python train.py --d_model=256 --n_experts=32 --activation="swiglu" --init_std_router=0.0301 --positions="rope" --qk_norm=false --parallel_block=false --warmup_steps=200 --doc_mask=true --steps=8066
Below are experts of layer 14 (counted from 0) of a mixture-of-experts language model. Rows are named router (the router's row for the expert), down (a neuron's output weights, with its number) and show model dimensions 0-255. Each number is 500 + 40 x the weight over its row's rms, rounded and kept within 0 to 999. Numbers have three digits each.
After each expert's rows: a language model's description of what the expert responds to. This comes from a sample of Wikipedia text that the model never trained on.

# expert 9
router:487545498541527464573571578502470458484588527495593465531507537411476508449501462526541469504506507489508463533509522453577493449544484466518546534438506499500521469489522514540473562531491505526556490507549445491513448524561452432459534543472453459467464561526451498491496490486557518553483494533463477473492462608487477449533486527546537515540510475527468479485508455516472507529526516533553539459534381459441496505535462548489466542569533450491428544456602419518467509543540476511538499521519448451423522429526519530480480494447507476502499488540520511468495488548521527555462506567502462514509463497502480584470501450533480442519571484590576585553530479448469428458498469511520485398488560488577472518451510580466528499479483530519463452555465493564493523542472497
down1:511546542493568442554578588474481544541468484468479480511547431496542499518495510514532545558460491447494541551496561526499501477512539561534477462535543523558469473542511469492479487456499582553555528465532483542485521480592541556459508573467502436512461556486527484507500493513470489493485469478531381413501589529453387468472453513506486448515452548477550483548523459526434563473467544527505499484492480529498517502524537486468457513557449473505469403517475539492531472553595488449524507553455586498468488512470440504468514485495473412538550467473474541422515477418514518536531470559513537569462520514484479547492533515460479469480465530468447474450483468538533537510597489542491506424462500445487500495479510494458509476536490476532523603521576536571507470446465482
What it handles: Past participles and verb endings

# expert 1
router:461502516545592534517478562506472450520521603601629506519504526483542577448501483506512537500489460457489503512508493491557538475536422451480537483531533501451508537512504526481492498492503454583485471490443532503454459499558528498560464544526459477475517472532431449472489499420557486458560519506512509420474520535490497457545539475501497484556541566530451532466507531468522470506544447515483497519513502499433495473484503451524463495535614447412516534515531476479565454562523515522494468540525503408438516532474515552444441508465520435424457467541498552410520517519503567578505496528520504458459525492523433527497473540546527471423532436597492485468498536441533531451556553513493544462532487491564487563465472497478555462480538467474459424534484513521552465489450513
down1:502430473634526513555449502507522441425568510477485601470503460493498489538501492528482479421470542516569572522529474467430484495537468462567470478621493513507520469451475519467443502510561508502552471541503582443518505506546575469518482504431487522500463467505490505501512482493449473495479487469551490481534463508508534488470486394522464470476482515458509538539508417487425421511487529542535511481499531527528516522437485549455478557480540464492542507442578533485571534444487495505549517543476501500517461496435503488537586514523450501519457493513453432535469493583521548512512610451516505587503509500508493509450567557510472532521488493553535483485513550458522456604517499510529530514507510483506442485575495531569472431496555478436573477508547517462457461524432460
What it handles: Sentence ends, name endings

# expert 22
router:495571547559485483477509541426451445493545486472539497514492531499573493495463457578535540481495516430571467475517481402479524565497513485423476480512459510491484480471524439542434500510473514488475472490493443492518508512592440494598584550464508406474542529536512531512478470487548593498493527609525511511450516547475567477550485482538473536532487477445467499491488482435481427487490464530490605485498473488513543551477512517468576540509571491481512584506542472435526463478524472573523428446497497451487538510451517582481528481465521421431538516484474495462507493518385493566524539511537517461499542461495457530500558508553518493505483490500517525465427520504520449430523499521475476415515489476524473503459460534487472406511560537432538477521493547514530491548442537
down1:585561501496541488463537502483506521494549498508522529484539557440460424400547488483495525516518508546474513418578507559505518456533513506477485538522534534594478525478570464543474571467536569469511454488515553494541506519518465477500464454471531545507541504445531516473442448506441461480511521565443471494507407497499473460414432516534439473556481520487434451504545523434468481505517512498496499504504459455501418462494444523546499496536440495495514513458512467531443532500467445495516566509544520428500592548501469461451517514462460464468512394517504437509476496482450489473507422532484529481511495498507509466525493532533558526431536575497534512504565474466496560457527552432451460522511548536366561513514539464510421518442495437500567458530463435491476529447559515
What it handles: Prepositions

# expert 6
router:542525530601554482528569505456439479518587564502518490574541513497508515455495466547533515476553513476446435489553606469520505498508433442480479503463544533524483482481541533508463585466607535555499413468480487417529503555529573466515477457464509455437499518595456484483417453498498520466555541592476455485478463557478569519548497583473546487489537573487524487482506508514503476525484484501547493534546524451567493451554477465455469543515480499488394502498511453514521466459532496503568449510542447464500489521515518482463521514494470462500478492518479527447459498516472549504489465532466539511529485477543569610534491477519482440552568518515490501498558565547517438466541504536468474486541487443559447454464449470525483471471556522504529462506530501428586549497482482
down18:553501539530452464503576516570437523529518568517543447501467410509499500529618485498432541533566492464537487512590440479521489516523531487521507538592514462505452551559463466534627433489420499455519443477487473488537525531484483545512493473469479441470431493503576474487480481491508476526515513425446485509510491498492505477441514565508530482537510508515542499434523539530481478500502490602465403538581491491473512523466532488486438460510554504454435450489532504458489504547518541548569562509488508513514441463489498404527424447526500447541467491491471552509418438495548499480514454528526418496499445463472492556492483486496432526487513433536478528473479573483521485522461527491497467578529429476554481528511524448502479547505483538510538482465479495496486438421414490
What it handles: Text-start and quote pieces

# expert 13
router:514506480582510589586531520412407531545526463515525467550467587546529525453519515559512485475537539440500492458461508472506493502519461479460507424501525525486466530541512533549426524527443500581496550422500489501516493516497540406588581493477426485486497485563484451473467464563486546494509524534505457523547466529491515465506543530479485474500505508491400570552444506478469496527554467503535584465488484526507497489526525484451560511531525497518470473497482476514485404466498455514479535516441449479481470453503501486470487456508531496557488502490472596505490518543474605512432518565525543483523510488515514505467485440548555411477556549524531472505527446473517508493550521558499415452568595439498477540495429524499443422481543559458554477491514544511544444452474521
down1:446539458431448514563466499527505497455479481441487542493500515576462547472567548434584480448545548574476502540573481505509514436498537476484452531465475556499539428500561435505474519478502501543485491516492506492463532491510473437477454507548529530478477470509556549489528498574509485535525544479496493431527474479506565527518475521496491478538503501459497503497457489518503528525427410522574448524536484454426473499474562527517513504405475468562522503424486480472575482515486558529512477509522436526474538583515475485454424333523537510497553574516494489487486475520466571507489471479490448430541454501518445459473523517496412549538510553537486512498419543533537507492515436491432531503501579511520473540577525482509554466496555474401486485438472541464538498511479563
What it handles: Table pipes and headers

# expert 7
router:453519469569537527558578524398508519518512557458462528512491525492559505407453486568522505543541512471534501502499488471514493469507447498505592474499457516492508467561495517506477589471515491456483455400525429492431465527481510432549510509455475452453475516508494503538489419550510529527485505541552518516476458507422575451516465530488531520507485520425467535506484470490504459486538389501520537487543491534452477544520497469430469543450588519468455494522469454473563452507597440457544490496516512414391475451557487459475519451490488475490541509504494514480498546566477492530438464478563560491493566504487519520442545547552503421483518563538574561495527537493531449477522434566503518460458515479467494480462452523499452473496475561528555468517476544555493461568450545
down2:461451525524522445448497458511560482490470467452480495457556531482550527536530465507547604508526465456527481513466424459586493484522453561562488503462466535493424497487546420484595516530531427497532529491491491505493478487443491505480462445505484464444494456467521519442553568508557561533492516528519542552478541481440480518530489505499471550508508454470499562487458508440463499579538468521537537482483520572508498464453527474459459524466541517524550449498485449460461459503547457438513485463544553452491490531508448511478370560490472487554558534504526528502517515521411453571496481519483516479482450487473531538443445453453518498525446493447519506475503463567543443523500458547525515559476502596543578495506523420504460509474537465455457550472509468462572513373426522
What it handles: Digits in measurements

# expert 30
router:448497455542523499503484555460383478447548544512465442507481499486511530464451554573542563458489606467571426538576562456524544483455471484445505502445542511453421512495510478523474524544508520542513511493503463524461440607538495464526535496486457505394475552467505470483475489533528541472456571541481534518482419538472523507574561498489445545528493556455474513544467486503516502474535448509496499491521480508538495529544531537476478559530560495509440523489515411432537428521556482513521449490491442401486522502490528473467547478452507446535480513428531514480513563522412494544429485513536436491513547467522484525422511513532421461553525518510553507506531567543522533510516479528447537483571542463525471506546491492512422522537537594505468470496507480494550453458490464
down0:422501548518562547465492497445473474521525503510528486548479548435476457480487524409465535444525445502566514456481508587542488518481515559521495493531520478513563473555452482517515540437424532469557580565501475524491506484487532482456524439542569518507550487513462549553519488589521561477464459495599422491409544548536544482468439587427500460504523526500521524448489603577456512480447532523536518427445467456469450459522471505550539501517462482491471486526531526470479503582478482476474506467493472487439537538459479521393509467520516525454514465486550504554448549500467525584497540501516551513524477481468495486493515476521494474488527459482499463506475443461475506510441488526486375526550482475576479515555463571501444466535503429496446514490478514545502529564515562
What it handles: Foreign name beginnings

# expert 14
router:505508481564524532546506554503472480487511632523479474554500563478510521470476545531458544461505508426472413500517525480510542503515467387509475460428482490409504490491491426439506548511471517484467458531533478535490519493546502509530540599530439445451513549563500485514476443559468554496532500541546516506558464499467622552524555497510550480506579541439505490504457509510597538471501506541515523511491497486517524534501513480450493523507523513446433515540586458456491424500498480485538461531453453467480528531512445548471480499470499433520437498430462590540528560571482517607485504484518516492526540472489480504507489489580513438459519477537577477471505486581514465442528497541496499544496483449514474536485454589449586472464529508484473523544423519533537448531483487
down1:496505570477514559456509502548467509501396510532516517503487415544517529504567535504503451433471532484495497513520458570428524554464523549471449507629516509568477550486565534553568504518498562482509599475495483535497543473459477532471504563492469423469518527471479519436443502491496519530509490478426505464489517507508531571538472472554499486501509479484474504491564489480461511480502507490413521482475427497399547456474480514467508392491513524513499494484528540529462501486461514559516501551460498546539537470511506486519489582459494539498489502546485501554521534545488573599453513557460458580573450485577510468542538477463494477477418422457542460514467501511531533446560456489526508525495494499427466551496497606517580450479548475570507489418478529492492471459439478
What it handles: Table pipes and separators

# expert 11
router:484570454509492541477508540481499486477536515509438465504553547540538513472471509509554527536524493456522439529501549513576530501504480433481495552461468472473536521518527497520488540472525481495558449515516498452467430535580502451536502538512436371394563498497428471499472449461498540514512485465571510470490411570508578528571451518484537516501528501476529458518485480476472479492550417491505490486574441497577516517571572409490515495509548497479494538454490433477531483584509478505492480484479452534493581473459497472470475486507489467509475471458437517481439545550418552493519475499511567450434519472533465464461545560546523425479582529472527509453446512525515497428495483520447481529515537414529489542480424493514513553488531523527471407590492556515560445549491491
down1:528486469534443454525626559485469485487519549518512421538538425600470531501501496548550571518491589555456445491494497514567450460541493465515484481428475523506493460521535533549523513517531493438513516535416472536504497574479429560495480496460494498560543531499366527515470555516467514481510508493474497464546487514484571481496490541547518549493441467499447490520493543490431415486543514541470492454516458530500402475498510476509466515525505520475449491557529516546496487402523495489567495416457442585540499498575484504471584517489525469490487583598515520472541510460528516502535471537439505495462465512426541498519444573530485535516486538507500520465519522553452477454495512474456477453497506499529501421436507482548536551471570497500400523473500514483504520499436535
What it handles: Standalone space token

# expert 4
router:508506554585605516501566494468466478548477494497505443516523554555532505474475529509537516516488513488594449551560499399508458461545476402499540523513495537477487484487554482530437535546546492541521477497548493489490439491522555482557562549500368443459536516522499493539465475471537514507552496530522495470525481531491496533520570459496479435552566479506482499536445515529514448530482464446445466497490428481436500513443450486470497452525524550488503504510573455485539453438541514491514444455575500531481499493501494584515507435510532486454429418459524506547543442567462599502556521542553525524566465486458565530473533570510454494482520572604519510475531533561475492417500511509459498513491521441559422521494477511512508548498549548519488487516542526485496490493417463
down0:478503577452458452484488398529540465508601511463489522457517563508445547535533577457476496456529420500535534547474441453484477510433418529488570474513445451515539518513510498585487547421569507440487552422486581557510555503557448475520469487487479489482481534524511514483467573569468544569526564506415455447515565452503479529502503556522464518474513468516496466504589471484512524546472462505475537535496512503531501522518530538526586530495461476535449501545422487514588445508497506487427460573460517487464515489536529447499480516463500514518536482487503484510549512526411494530546508468523533490521559444489466496501437449514532578581510474494522552531454430464535439447492521479488535528436384497445440496531525486486479530448500529463514484463488525530509524479480463
What it handles: Conjunctions and pronouns

# expert 20
router:372590605539525534523513500476531449502528506469465458519526517457558543440498496557558467520480514515516464557587515500515468521482448473451515442479499555477473527496535510460464538463568519509563482444514477538471499484488528508555516510497487403474534526508477548454453420545532540546518535534472469399499495483460597527565561497517513517552467515490498497525484510550504515497523455487457524528479485504517466576535545528478472508499576520507498498489563441475512535467472556451506473525475503492463565430483467560520501383518508467496547494462462541471479462526495506532519517555463582475506579438514531592491531495494564493457555452569537550462523556480538458396534533543537494488495485445512420566520544544537519462525494585528523458513507556437501479507531457
down1:482559576441458525471509536470502510504500463510528506551501500508516476477483527443490548437490456444496376526450494455501576470430447473545567521472516466431514493488515525514475541498505594514481530505530484486463546530485515554480437509509454502535540509516482514538442553486475486455531431494599418517477491389530578501515506490495460528555521546471594536520504584495436539552478520439471542484502539560510536465492546583492564551516474490539421493498525515493513500538485475487486483421535438443457545435483540468492546488433532499524495533484542458509430492443536489518516515470518465522537524517580517469529503472446467488511453583484540540511434494496552557529494493576411497567580522496559480487480478508516531525516458524482502510531469421478527616493559513
What it handles: Word-final pieces, last digits

# expert 25
router:473531507563537494519558497456453426439507512599475507516467571457573513492503487511514571513534550469567477498578588506469510504525473486403521467443471506461508488500515530475471491504455527531537485492510509528494379565592469455523528529524435469390454468508514510474439486504538497475550477538495551486472419479483580579521477500468551449574518477529437487479458549518471532469511468503534493518470479559497480527551508527505551509561550514492492550480533499455493438513507530504488523507519447446422540532511470531494491483517538502521517416456476476539484511500489525467484510493462570487486507465494461553500522546590494453548553499568621491519469514452473511528511455584460479512607481425569501559466475505457446503478549533438529421521504541516508501568474498
down2:456560550467450528539542568525512571537547528442459469461422575506470484488450492469508515533493535519485518578419469466537499438479492436544503510479450498496555542557573434494439473520545486426453508494500494467581478476501429563545521529548514528543520543511541513552494523453535545485489488545472562532465543501507554521567472378564484524522541550514503512455465563474551445486580492482566518453480534510540548459469520462493521532521481473417525528430565517423557523489468524553553520497446514548515523496531424485482496497443552515494579481540557420468515492503464456489487551495532469468522409549495500455488492506471508447512540559553512460474514522524473487443534485500492510445476531436485505498458463555540561538460458452525411468460459500535532522557491528
What it handles: Leading year digits